{
  "activation": "geglu",
  "router_bias": true,
  "batch_tokens": 65536,
  "steps": 6113
}
Below are experts of layer 2 (counted from 0) of a mixture-of-experts language model. Rows are named router (the router's row for the expert) and show model dimensions 0-127. Each number is 500 + 40 x the weight over its row's rms, rounded and kept within 0 to 999. Numbers have three digits each.
After each expert's rows: a language model's description of what the expert responds to. This comes from a sample of Wikipedia text that the model never trained on.

# expert 34
router:551474522455545492520455523464442515486545461509407530511514518509546417540549478572455539550484454517463509451409485491533465506494383493606510525505498522455503532497472512514568522467501422444553497495445544517468534483401521488542496460485536528467483467602498497478549529486518599515440437504475441481481490488498487475515478510486502493516480548483550441512542537476525487525564
Acronym letters and m/d. Capital letters inside acronyms and codes, like NCAA, NAM, ITN, ZIP, plus word-internal m and d as in Furthermore, Lloyd.

# expert 60
router:572527511532448448538505442559535469534482455573527493466494460515537463572482516526492483460479525544469495471486530475443497437483390470482476527517519439527444483490473481525498482461447467476515499521469532490487443511573602506563544431508517499534506456478490536541546503480480566491530428528548512491540587575501515553469506585533471491522575520507488473448494436392526474509466
Year words and name pieces. The words year, years, life, death, son, and inner pieces of names after J, H, Y, like Jon-ath-an, Himal-ay-as.

# expert 63
router:493546510467539468489573468495506523493568508483530479490472567442480499477538511514526483595462506469521429522455471487469530474408455475490516446541499549503473442522526472439510538528448526439507486551553546411540511559463545490554528561544550560580508512483478503451509456545502429555559523514487488502547479438533512524462469573525495441475497436431468500502517433541456435507554
Quotes, spaces, p/c pieces. Quotation marks and lone spaces in tables, plus mid-word p, c, as pieces like Responses, Description, stopping, porcupinefish.

# expert 50
router:502424465514467544458461490501419596442446506560529478482498531582514513515442483430483483484467516504484513558414442496515459479559523551449515566422506545471485480562552536481527465481585518463515506571469498546524461509509488469419429461442546511491483498507532488496462566479522499511440459487500504476471515576494543436467466530489501534504551497471487455466494541490441591447495
Year century digits. The first two digits of four-digit years, such as 19 in 1931, 20 in 2013, 18 in 1890.

# expert 12
router:461509520504512436528538510504540433441491443428542583548529540508499564410448515504392529507479447501489420414477480506533514574496471575509529508525498504522469529531440552437556573503531538472526474539518486535551475498521512517573567458524519524503452423530469476518519460510556505468460519461479486534494460437492536520470522467511525474472437494499512458571516477516583483488443
Mid-word consonant pieces. Single-consonant or ist pieces inside words, such as Jarret-t, multip-l-ication, admin-ist-rative, Ass-ist-ant, marty-r.

# expert 46
router:469539464518514476477531547468503466541527421443453481557370540477503458544590518456468501487562563543506540511536483528443478476527481484516587447528466499484458487471540477521485511477408536482505565547478424440492498585492489477445475463440521477520539454551521459528571464469495525444547494502542553478543498488470509480516523542494460438454566432535533487488514462464526504523547
B, um and h/w starts. Word-internal b and um pieces, as in whistleblower, Wycombe, celebrated, quantum, Batumi, and word-initial h or w fragments.

# expert 23
router:518470487454498522523490569538497503525523508516459547513467464436535524522566584508534447542493511543447474516545470517489514446569427552540482478538480527495438570510458461568474558424483498547499587509502467452496475520499430539511564426595470571494476511522519523500472482554517495473535470510451531514469576459417452433493519477468481506549498432541503512434475451473451553526489
Possessives and f/un pieces. Possessive pronouns his, her, their, him, plus word pieces f, un, ire, fl inside words like brief, begun, retirement, Wallflower.

# expert 59
router:502485508513461510474486478439440577473429524552502475485574539547502528499450493438524508499480527497499522520481468437451473451534553474409528551397563611486507516479510495458520486469526552498593467504449539533507492499439502468502441488475507552431478545522596458472482533520500504546448506514446509468510476595488535502535471474473537522472540506509423516516485560453476577474461
Word-initial capitals. Initial letters or short opening pieces of a word, often capitals like L, H, P, F, Sup starting names, list entries, or terms.

# expert 19
router:492473525553466519473485474434436586473414540567510482475539530547504517509446486444501519481497520519481528536483472451473478463547543497416523547409549589474510480508535514465521488472521568480566470516452524576500504478441504456486433497467505518448477550503601458491497537520484530555423487512431512473495495599509528505512477483475550515491547507504432501502486554442475589463463
Noun-start consonant clusters. Opening pieces of nouns after the, a or and, such as cl(imate), fl(owers), br(idge), col(lective), organ(izations), Pl(aces).

# expert 33
router:473521556487450467464493470489524429478492544491461492468482475477484561390471587460400529518535512456477509522471545583570481474474488405580473465487504430522529510497434465510539491448453497543483497506515577554504511467534494511519451519561438551469538458543479498525514468558529519525533504487555474569507510474500532441481511486493519554502512522537529581507468407573519471523545
ing and an suffixes. Word-final ing and an pieces, mostly gerunds and participles like ruling, rising, becoming, using, plus names like Manhattan.

# expert 24
router:455535452519486496513479575397470545457438530528560510489528478530525442550457487499528470523605466551524495508468479486499555525506535492503536515569553516450442450510513540441458471497536515507546499514497559567521518440448507430445535449430451530455496512534504470503435412494481532448505473489445517471540525575487541476524477509485519449504527496506426449455488530424537543417485
The and noun starts. The word the and m/M word starts after prepositions, plus common adjectives and nouns like new, former, final, book, film.

# expert 37
router:485454524526460496465494493440477556480435509568496474467510520526496513508454486428494518485483517489479546534501493477495491481536529541457489542495560548488547459492529506445507475482599569444531498518424471562436476444458509463487427501468486535467503543538561449476551580493480531553383489508433565520405510574523508438537470443458563508465508482473490461509536524445456558470466
Coordinating and list joiners. The word and, commas, semicolons, or and & that join items in lists and names, as in historical and cultural, Taita-Taveta District, Kenya.

# expert 8
router:463560464469560507577552427485585445541530473503522498492496440518526456465537518503517550538483477544524517545544558429511512479448406533477478523553434487462508433564510528456485482474548471492508539550568434541455464430490518468532519443501528455463486561489521531455495556494517514538489534458480459487513447471481478504516456495573540456514495465465489529569473401560465532511431
Re- and music words. The piece re inside words like Genre, Centre, streak, and starts of music and career words such as album, play, studio.

# expert 16
router:504516580496541507497451541454483491511559449509526429513486520458481485514586429463523522407488455554484506542446484484560529529450539453546462510575517544567515527496490460545562583539457533491449508574465509489509512573513449533485526520463506421487503495498474518519517446538498524462482531530434530477492509449556417531572484471535431504541555545499435465527433495519548449504490
Mid-word fragments. Short pieces inside words and names, mostly in, im, ent, uc, gr, e.g. Cricinfo, Background, Origins, Tiny, plus coordinate-separator marks.

# expert 49
router:458502434503541505558462498525517497541482491572509521498452530521517468469525492522590464479490466486516543473532491417517513490479461445497474488486534466482484479538504532562453500516543466495402458554526492475483469454478548554434494538420481536524473578592522569538504493531479439440499515412452430486565480534539499459474503466477567454402480530488486521558516538460471431488429
Opening parenthesis and adjectives. Mostly opening parentheses before years or notes, as in Population (2010) and Prime minister (1899–1900), plus endings like -ional and words like national, public.

# expert 25
router:499495457440505496451533556554512500502498441503556505437538418507531497424510420497516465495543471456541465541441463545476464491434554582442527551474466485497495524511456466515534515555491528504490438536463521507484503492469470517474568532523431415470448520467525442532462533490485553520528567542549434553487544480479500483527496545513479472498555496442554529613533521512472409554513
V and v pieces. Pieces containing v or V inside names and words, such as Vol(v)o, Vig(ev)ano, I(v)an, sal(v)aging, plus ud pieces as in Tudor and Sud.

# expert 27
router:539473569540446537502529529494471474540482490463481528582453549536463510546463521544438532504521372525530533500497492526444445488540508523588519494551449494485432496554436473525435532539563526497488496505511564449438517505454525527571501528523470494522504443438427490501453462580501465488448532502500476521560506441474495432488508534535487433478499554568467538589487467521480509530506
Colons and i/ic pieces. Colons after infobox or list field labels such as Teams:, Awards:, Clade:, plus mid-word i and ic pieces, e.g. judiciary, collegiate, traffic.

# expert 29
router:543580520524585437481457547581495416497579505507481512484554504455476479385497503529488450503540473429494550508483487527501556538492527458543514525580487486519479611441524510529578484496517419572547505496527463445523540554490517489537525532414503494483480438474467435537483534465490442477470507550507499493567471496521502489535476561536550551509474489469508549495466496513508513542461
K, j, ch letters. Letters k, K, j, ch and Central/Eastern European accented bytes inside foreign names, such as Projekt, Afrikaner, Milwaukee, Akishima.

# expert 5
router:480490511528507536513490452487511491450513472493488545492543480433504489484518509483547521447517527487534425464534508526517455504504553428473506479511521534564532406530558451536481554582467497536505469514580496489471533506533461480438534520510551467449475479504444525584593492535480481453473502424548514488479493535544562543439467575552516428538464456547466500404559525493432421477548
Mid-word pieces after M. Inner word pieces, often following an initial M/m or similar, such as us in genus/focused, ill in Macmillan, ague in league.

# expert 30
router:500553515479471503490509434500524500500533519411454491511505481515500541441507518543557436580543511509517489491495557490585535482457413540577521479496465450591534501496544459469479533576520511593514476499501445560490492483451496543496508458539493465499583433446478475445509517456428504472495524501562509500548534463473500470496418520587427498432494554498523512448433460502545489463499
Vowel-consonant inner pieces. Short inner word pieces ar, it, le, ot, ir, such as Comp-le-te, Multip-le, sub-Sah-ar-an, Med-it-ation.

# expert 2
router:589484460548485477556440499469501519453531480531538561451479501481550430491508492487507521536513556474503564461453500590582535434518483474494528474516473479570493522515516460558504479567514464438488518507438487473488570478527487495501449457522575545455391505532464518490533542506489488530527553488472512485517456461558461563446553515429487495637511515557485475459469547503518506519463
Mid-word name endings. Word-final or middle pieces of proper names and nouns, often sports contexts, such as Denm-ark, Span-ish, F-ootball, Sw-itchbacks.

# expert 7
router:425461521449474469546462510530492467482445475506454446485494492552536474473450503535516509555494537446454569499496483462482547555570551497492458538471446543465503554511436494430533518474510491530404477512442528474502524540514475565520552417483450526496518433449480549498484495493510525454522435577562485543435466465597505507551551515477503496520470463435481500554491548510477440541588
S/ad/am/om word pieces. Mid-word pieces, mainly S or s starting a word or following a piece, and ad, am, om endings, as in Homestead, Islamic, Tacoma, Shipbuilding.

# expert 15
router:543567526460533511509508539612483436472546481526502491491537474448446461513480510430556472451524514543478406449566464561494513523523547510480548529481448435511492514420453528519547458501512524518511509492504522615440452480569443530523539534541475465461485481495493526489435496467494546576434482534527534463516523470460509506396470449510522486564487498485473554454517506465494526527436
Given names and pieces. Common English first names such as John, William, David, plus name-internal pieces like ian, ie, ri, ber, e.g. Gracie, Austrian, Herbert.

# expert 4
router:504455488492570447493491539475491418488416541479408512554463471517482552448537538468514505505516538510543513480498470562540536548391527418512515388498482506500470441557494516519504517492525477507476524494481469422512513529508474553474470474559514485524556543497457430505446481575550439508480467473568499568484463492500413472465467516515469559517512568498462496507516558509511461576548
Agentive and possessive endings. Word-final pieces like -er, -ers, -z, and possessive 's after names or nouns, as in ruler, Hernandez, Nadal's, movie's.

# expert 0
router:515410458512497425527548540454474555505491549495463521479492555547613453555453482537496421520490491513430488489509491505512539568554467572456591513527507421499445530551475533480430515458548557490552528495527561559506541496449449441550533535406484511514522493534533515496446526538519525503442564500482566495488479473522478502527435519494549545457496503474521481525494556485552480501505
Hyphens and d-pieces. Hyphens starting list lines after headings or newlines, joining compounds and codes, plus word-initial d/D pieces like Delaware, djent.

# expert 47
router:461459532505512526504475474547491553509592547403513494506539483455482464505453456494515480547549498501527449563502488493507462526502562554524489504502464545505566482437536455487513485510563524431456541342543445470469519454541468550473532530486428465585448477560494495506525522440476467516552501525492511444449533436506525503541569472562462481525488487540533519475493469508506473590484
Inner Latinate stems. Middle pieces of Latinate words after prefixes like ex, re, con, st, such as ect, ort, ons in respect, portrait, responsibilities.

# expert 9
router:509530452506489448545497594573510490491430473528519518503425493487527507485505586540528492463420549481516510504446527444531525573491461478543467511484490480493495449498488452489451545507508541634491576556483494576495479583531491571482452525475514511533511468449476463515469447446488503481504527481530547508468483433500459470511540472568427488482505530489537552588473412488472478505559
Vowel endings in names. Word-final o, u, et, os pieces, mostly in foreign personal and place names, e.g. Quito, Telugu, Kengo, basketball, radios.

# expert 53
router:531501539550649533479512526411546539535507456488551508473585488471523453469473444509427497472464511497453464491464474530505456491448488499468465498462502568527502449519529481494491418491463530478527517412483505421463516432537500492492499573499517502534484516443529479504462541513485465521562526468530538521530531418548503522509552470546546454553530510497516611458490444516545565514466
Middle syllables in names. Mid-word pieces like att, ord, uss, is, enc, often in names or accented European words, such as Strauss, Louis, ordained.

# expert 40
router:564496547503489465484521528493461469468507518527433498509522493536433544492502431540446515492584423497479498517469493518484551602525526473549458512531440397412470476538489444460539555511512517484539510492458455423531507545477464600526520449525468537451558443468472526536521470512498431415470470517447575494524525545483485479512534485521515506491492480530588519547482434479466443502482
H and G pieces. Lowercase h inside compounds and transliterated names (farmhouse, Hangzhou, Someshwar) and word-initial G or P beginning General, Golf, Greek.